From a checkpoint of a small mixture-of-experts model trained on Wikipedia: width 384.
Below are experts of layer 3 (counted from 0) of a mixture-of-experts language model. Rows are named router (the router's row for the expert) and show model dimensions 128-255. Each number is 200 + 40 x the weight over its row's rms, rounded and kept within 0 to 999.
After each expert's rows: "comes after" lists some tokens at least twice as common just before its tokens as in all text. This comes from a sample of Wikipedia text that the model never trained on. Tokens count by the router's weight.

# expert 19
router,173,218,287,161,201,220,224,264,201,191,202,176,193,251,197,222,215,176,215,167,237,165,217,240,255,278,162,216,176,247,190,161,164,266,139,196,205,297,134,190,137,163,275,230,196,228,113,123,215,173,194,225,199,223,237,184,207,182,270,213,279,214,233,223,197,234,257,172,207,194,177,214,263,199,140,206,179,199,143,256,223,236,255,165,111,231,184,241,213,178,205,188,218,215,171,204,299,153,162,169,223,223,173,190,185,217,197,244,195,196,138,163,251,203,150,196,166,274,257,167,177,177,228,174,166,209,145,145
comes after: " ", " (", " D", " \"", " S", " d"

# expert 20
router,186,234,189,176,218,211,249,265,200,231,160,201,205,221,188,257,165,236,216,222,183,166,215,219,183,280,139,165,238,297,267,207,180,233,180,200,207,250,214,182,198,197,211,193,273,204,165,149,236,167,242,198,221,208,227,209,186,172,175,108,192,145,237,158,210,221,196,219,173,258,218,270,207,151,150,275,159,196,86,182,206,188,155,144,157,196,219,182,180,179,209,188,256,183,234,182,265,178,226,183,233,186,208,193,236,207,158,245,182,172,183,205,253,147,177,103,188,185,215,154,156,207,241,246,172,231,172,258
comes after: " |", " ", ";", "0", "1", "–"

# expert 10
router,209,239,204,166,231,223,215,221,185,223,181,208,210,248,219,155,212,287,134,197,242,239,277,230,214,219,166,132,278,185,210,192,201,220,196,207,217,218,159,162,182,134,285,163,205,198,116,194,192,184,205,206,267,259,94,209,261,217,257,169,261,273,207,239,183,209,141,187,217,190,216,214,249,138,192,191,214,133,178,209,219,183,195,186,209,175,225,173,172,174,182,205,244,205,223,123,230,158,172,162,237,275,165,235,218,213,124,214,249,193,213,238,202,127,207,168,155,202,296,150,194,148,227,216,167,202,186,231
comes after: " the", " of", " in", " at", " to", " for"

# expert 29
router,173,237,186,125,217,205,173,215,193,172,211,168,203,214,203,210,128,266,195,189,213,221,209,249,256,274,145,194,200,214,173,168,195,209,189,233,222,185,127,205,167,145,255,112,187,283,215,182,195,172,235,194,212,231,179,240,207,225,225,165,251,188,183,195,113,173,238,176,168,245,223,282,241,166,198,192,177,132,155,202,294,273,246,189,131,195,199,200,175,220,143,182,243,245,193,175,236,181,198,144,179,218,195,187,254,245,190,227,185,154,188,257,211,120,187,124,143,171,202,175,169,168,238,261,201,226,190,133
comes after: " to", " was", " he", " is", " would", " it"

# expert 4
router,210,290,200,147,289,262,248,256,206,193,140,172,171,233,177,208,163,243,152,174,238,236,212,205,210,230,174,127,256,227,223,192,176,199,198,216,216,196,157,151,160,153,228,154,235,193,173,160,272,150,227,197,226,232,176,207,323,193,265,125,259,191,221,205,210,198,219,215,124,263,240,261,239,203,147,262,189,183,176,149,239,197,177,150,197,205,262,206,204,172,202,142,191,255,218,150,202,203,238,166,210,182,197,183,236,233,177,237,216,111,178,244,241,177,178,188,198,221,235,119,159,213,171,191,202,219,151,201
comes after: " ", "–", ".", " (", "/", " $"

# expert 25
router,149,258,254,151,250,235,201,248,210,154,132,202,120,241,247,167,147,252,145,130,200,229,227,211,202,232,150,119,268,219,195,153,216,193,191,193,223,267,191,151,190,141,251,195,181,247,188,198,173,134,232,207,249,251,163,191,233,178,263,210,309,202,172,214,177,201,169,228,152,196,183,196,220,155,195,176,200,162,177,287,250,211,205,164,185,185,179,218,191,143,165,179,246,226,194,112,231,145,220,144,261,195,178,199,203,206,168,203,220,173,197,224,225,126,202,178,138,160,260,150,206,161,228,220,196,220,198,282
comes after: " of", " in", " the", " to", " for", "."

# expert 22
router,192,268,239,147,203,199,226,192,216,159,157,159,184,240,193,206,136,260,114,168,214,267,217,206,222,290,151,222,268,222,275,184,233,229,160,265,252,276,207,194,216,163,196,145,274,192,165,163,249,205,235,162,276,226,209,181,156,191,236,137,262,200,214,224,226,184,174,202,169,172,265,225,219,230,136,285,173,165,88,159,160,226,198,136,168,233,204,176,140,133,170,231,236,205,211,184,271,172,172,165,233,232,201,230,185,196,110,189,223,185,229,221,225,170,163,191,187,129,212,183,170,147,224,220,195,242,196,274
comes after: " |", ")", "\"", "2", " –", "'"

# expert 8
router,225,256,222,126,182,183,215,227,172,188,189,210,232,228,214,140,234,218,196,223,237,190,233,223,221,252,128,129,207,207,288,180,198,246,173,237,213,284,181,122,175,176,250,169,233,167,109,168,256,187,254,137,178,190,218,196,214,183,205,130,223,196,197,187,154,196,225,233,225,215,212,237,151,146,172,253,160,206,190,210,177,262,200,190,179,191,227,221,188,193,156,174,199,195,228,130,229,131,207,177,237,264,186,206,222,238,154,245,196,188,183,166,244,192,180,180,135,205,224,210,131,125,221,213,175,244,155,223
comes after: "201", "200", "202", "199", "198", "197"

# expert 14
router,216,234,213,178,153,245,219,266,208,161,168,205,193,211,246,121,182,268,224,188,235,214,200,194,201,260,153,167,211,225,213,173,203,219,163,239,263,213,195,154,128,189,200,166,206,216,207,207,184,171,263,145,222,203,229,208,239,195,229,218,221,210,279,177,124,256,248,195,127,257,229,237,214,213,215,221,186,129,119,251,208,241,182,159,166,176,191,261,215,211,163,140,219,235,225,171,185,195,149,123,218,266,197,87,220,200,220,213,240,201,179,243,250,169,193,130,157,225,212,145,229,196,257,200,149,221,207,158
comes after: ",", " and", " but", "s", " well", " or"

# expert 3
router,166,234,299,133,248,204,179,193,220,261,193,193,209,199,161,137,177,204,154,224,274,220,263,196,247,264,207,146,256,172,261,236,191,224,150,253,276,210,143,192,168,195,244,201,259,174,181,190,301,202,162,236,245,206,203,212,247,186,186,128,213,222,279,198,165,217,206,182,194,216,205,227,191,160,174,232,135,121,144,249,167,259,225,165,223,237,200,191,156,167,179,210,204,240,246,189,236,211,197,153,268,194,108,200,212,256,204,204,190,184,226,220,219,208,110,222,126,207,288,196,181,142,206,200,201,205,165,236
comes after: " |", "|", " \"", ",", " (", " un"

# expert 28
router,190,267,224,180,240,225,196,236,250,190,161,162,210,217,232,257,136,276,247,196,222,259,232,245,255,291,209,125,225,242,206,163,121,167,205,221,239,243,169,157,163,184,217,142,201,220,163,167,263,138,230,152,241,298,235,171,255,183,182,171,262,189,237,199,175,226,172,227,208,189,267,233,184,190,113,232,210,187,158,196,155,264,182,206,134,186,199,231,159,187,192,271,246,243,161,170,278,152,184,158,269,244,202,189,220,228,172,249,220,168,186,241,192,176,140,165,200,245,204,155,133,188,209,228,132,231,175,293
comes after: ",", "s", " such", " However", "ers", "es"

# expert 5
router,148,181,212,149,252,235,208,223,216,179,192,173,159,295,200,209,124,232,246,221,226,253,208,246,238,198,167,142,212,257,245,173,148,229,177,205,200,202,154,169,119,195,203,172,214,230,167,172,274,228,213,147,226,238,174,178,287,193,193,153,209,217,242,174,138,199,172,230,179,197,241,275,179,181,110,231,239,184,156,172,215,200,144,155,188,231,195,217,201,175,231,260,251,209,209,183,227,103,184,179,211,273,216,222,196,230,145,234,241,160,140,248,216,147,181,170,197,192,212,120,172,198,216,222,136,196,198,244
comes after: " |\n", ")", "0", "\n", "1", " —"

# expert 1
router,175,215,243,137,234,237,183,227,210,172,167,210,264,237,207,168,182,227,185,205,206,283,235,204,217,193,196,124,228,231,236,141,158,194,166,229,244,214,224,209,204,197,222,189,303,216,134,170,211,186,233,106,204,252,179,218,225,211,240,168,205,243,224,221,184,219,192,218,184,229,266,268,192,222,182,250,138,131,131,144,166,215,169,151,213,223,190,214,174,104,213,278,195,235,202,135,272,132,159,217,277,244,174,213,252,260,149,213,201,159,178,232,203,159,171,132,194,210,232,134,155,115,216,226,204,230,215,188
comes after: ".", "1", "0", " No", "2", ".S"

# expert 17
router,150,270,232,185,229,206,125,232,253,129,138,189,226,186,238,269,207,223,220,185,212,255,220,256,215,237,193,189,308,241,203,181,185,219,182,232,202,221,147,185,180,122,223,174,230,226,128,224,205,212,215,207,194,208,152,224,267,199,132,159,198,237,260,172,215,262,163,240,190,194,247,309,210,217,173,272,209,95,176,192,194,258,191,184,143,166,222,238,131,218,137,216,216,216,218,153,273,159,120,187,277,205,187,189,240,218,182,223,181,159,168,214,230,161,164,165,208,245,236,158,201,215,241,249,159,216,203,249
comes after: " |", ",", ":", "|", " in", ";"

# expert 16
router,210,231,169,168,177,233,166,253,200,190,227,149,234,208,190,156,149,219,172,232,257,225,183,254,219,261,173,128,267,180,267,222,198,272,214,247,193,183,194,165,156,153,236,181,241,250,212,164,196,229,226,176,199,247,183,257,273,169,202,192,237,290,202,213,128,283,177,195,165,192,253,297,192,179,199,212,107,172,183,184,230,220,166,213,158,142,261,191,123,188,134,209,214,253,216,181,264,172,168,158,177,200,205,119,240,207,196,162,189,138,205,156,273,193,153,184,184,249,214,210,204,158,216,219,148,225,180,198
comes after: ".\n\n", "==", "===", " |\n\n", "\n\n", "6"

# expert 13
router,231,196,228,158,236,185,199,220,254,186,184,243,226,230,217,139,84,241,166,242,284,234,200,208,180,217,144,182,250,211,235,209,219,248,110,241,240,205,252,202,187,138,213,76,236,192,193,232,208,243,293,167,174,179,213,219,209,192,184,159,194,213,196,138,188,189,227,303,176,209,231,233,166,177,196,180,200,175,144,213,228,253,146,138,156,239,177,210,145,171,162,201,226,169,193,202,188,151,186,229,209,225,199,208,189,197,141,247,206,196,188,244,183,167,137,156,149,133,174,131,154,174,221,190,112,258,181,239
comes after: "-", "\n", ":", "|", "\n\n", ";"

# expert 0
router,223,197,205,127,250,225,256,273,234,234,197,212,154,198,226,160,196,234,171,264,189,157,217,200,217,221,158,147,242,181,287,215,189,213,176,237,240,261,164,189,160,189,208,151,257,210,157,194,247,176,232,179,245,166,187,196,218,217,212,182,227,168,199,167,181,273,218,171,148,257,222,296,162,199,227,275,179,152,142,194,170,226,185,207,123,156,212,244,114,196,160,186,205,160,159,161,235,187,215,168,178,195,185,220,193,230,221,158,209,123,226,182,188,165,234,237,191,189,220,134,176,130,214,178,150,231,209,187
comes after: " in", ",", " his", " on", " March", " January"

# expert 12
router,243,249,214,207,259,182,175,220,204,208,133,194,202,251,248,191,143,237,192,196,180,211,242,229,242,188,188,175,264,232,260,213,143,182,212,196,224,229,144,123,142,159,229,184,253,230,171,157,213,142,270,165,175,283,179,156,164,224,201,159,173,235,242,200,160,209,206,219,142,220,216,241,213,172,196,200,168,165,202,231,312,273,161,162,128,173,239,227,131,228,144,181,205,234,183,212,199,159,219,187,228,198,231,200,182,324,168,215,206,177,225,178,237,185,203,161,156,112,233,197,157,205,207,239,172,171,193,134
comes after: " was", " were", " he", " to", " is", " be"

# expert 11
router,178,254,189,173,179,217,113,207,266,156,153,219,157,273,210,209,142,237,204,176,266,216,253,217,178,181,170,146,235,207,229,242,163,171,157,212,214,200,175,159,152,169,243,147,254,221,185,143,263,166,212,159,228,278,204,214,201,243,292,122,240,243,220,251,146,237,212,273,179,213,256,209,226,121,154,252,191,205,206,119,177,231,174,224,196,158,239,236,153,106,202,230,177,231,217,163,234,136,153,187,250,298,138,166,236,225,168,216,184,176,185,212,239,171,141,194,183,185,231,140,158,137,217,268,157,278,151,267
comes after: "\n", " |\n", ")\n", ".\n", ";\n", "==\n"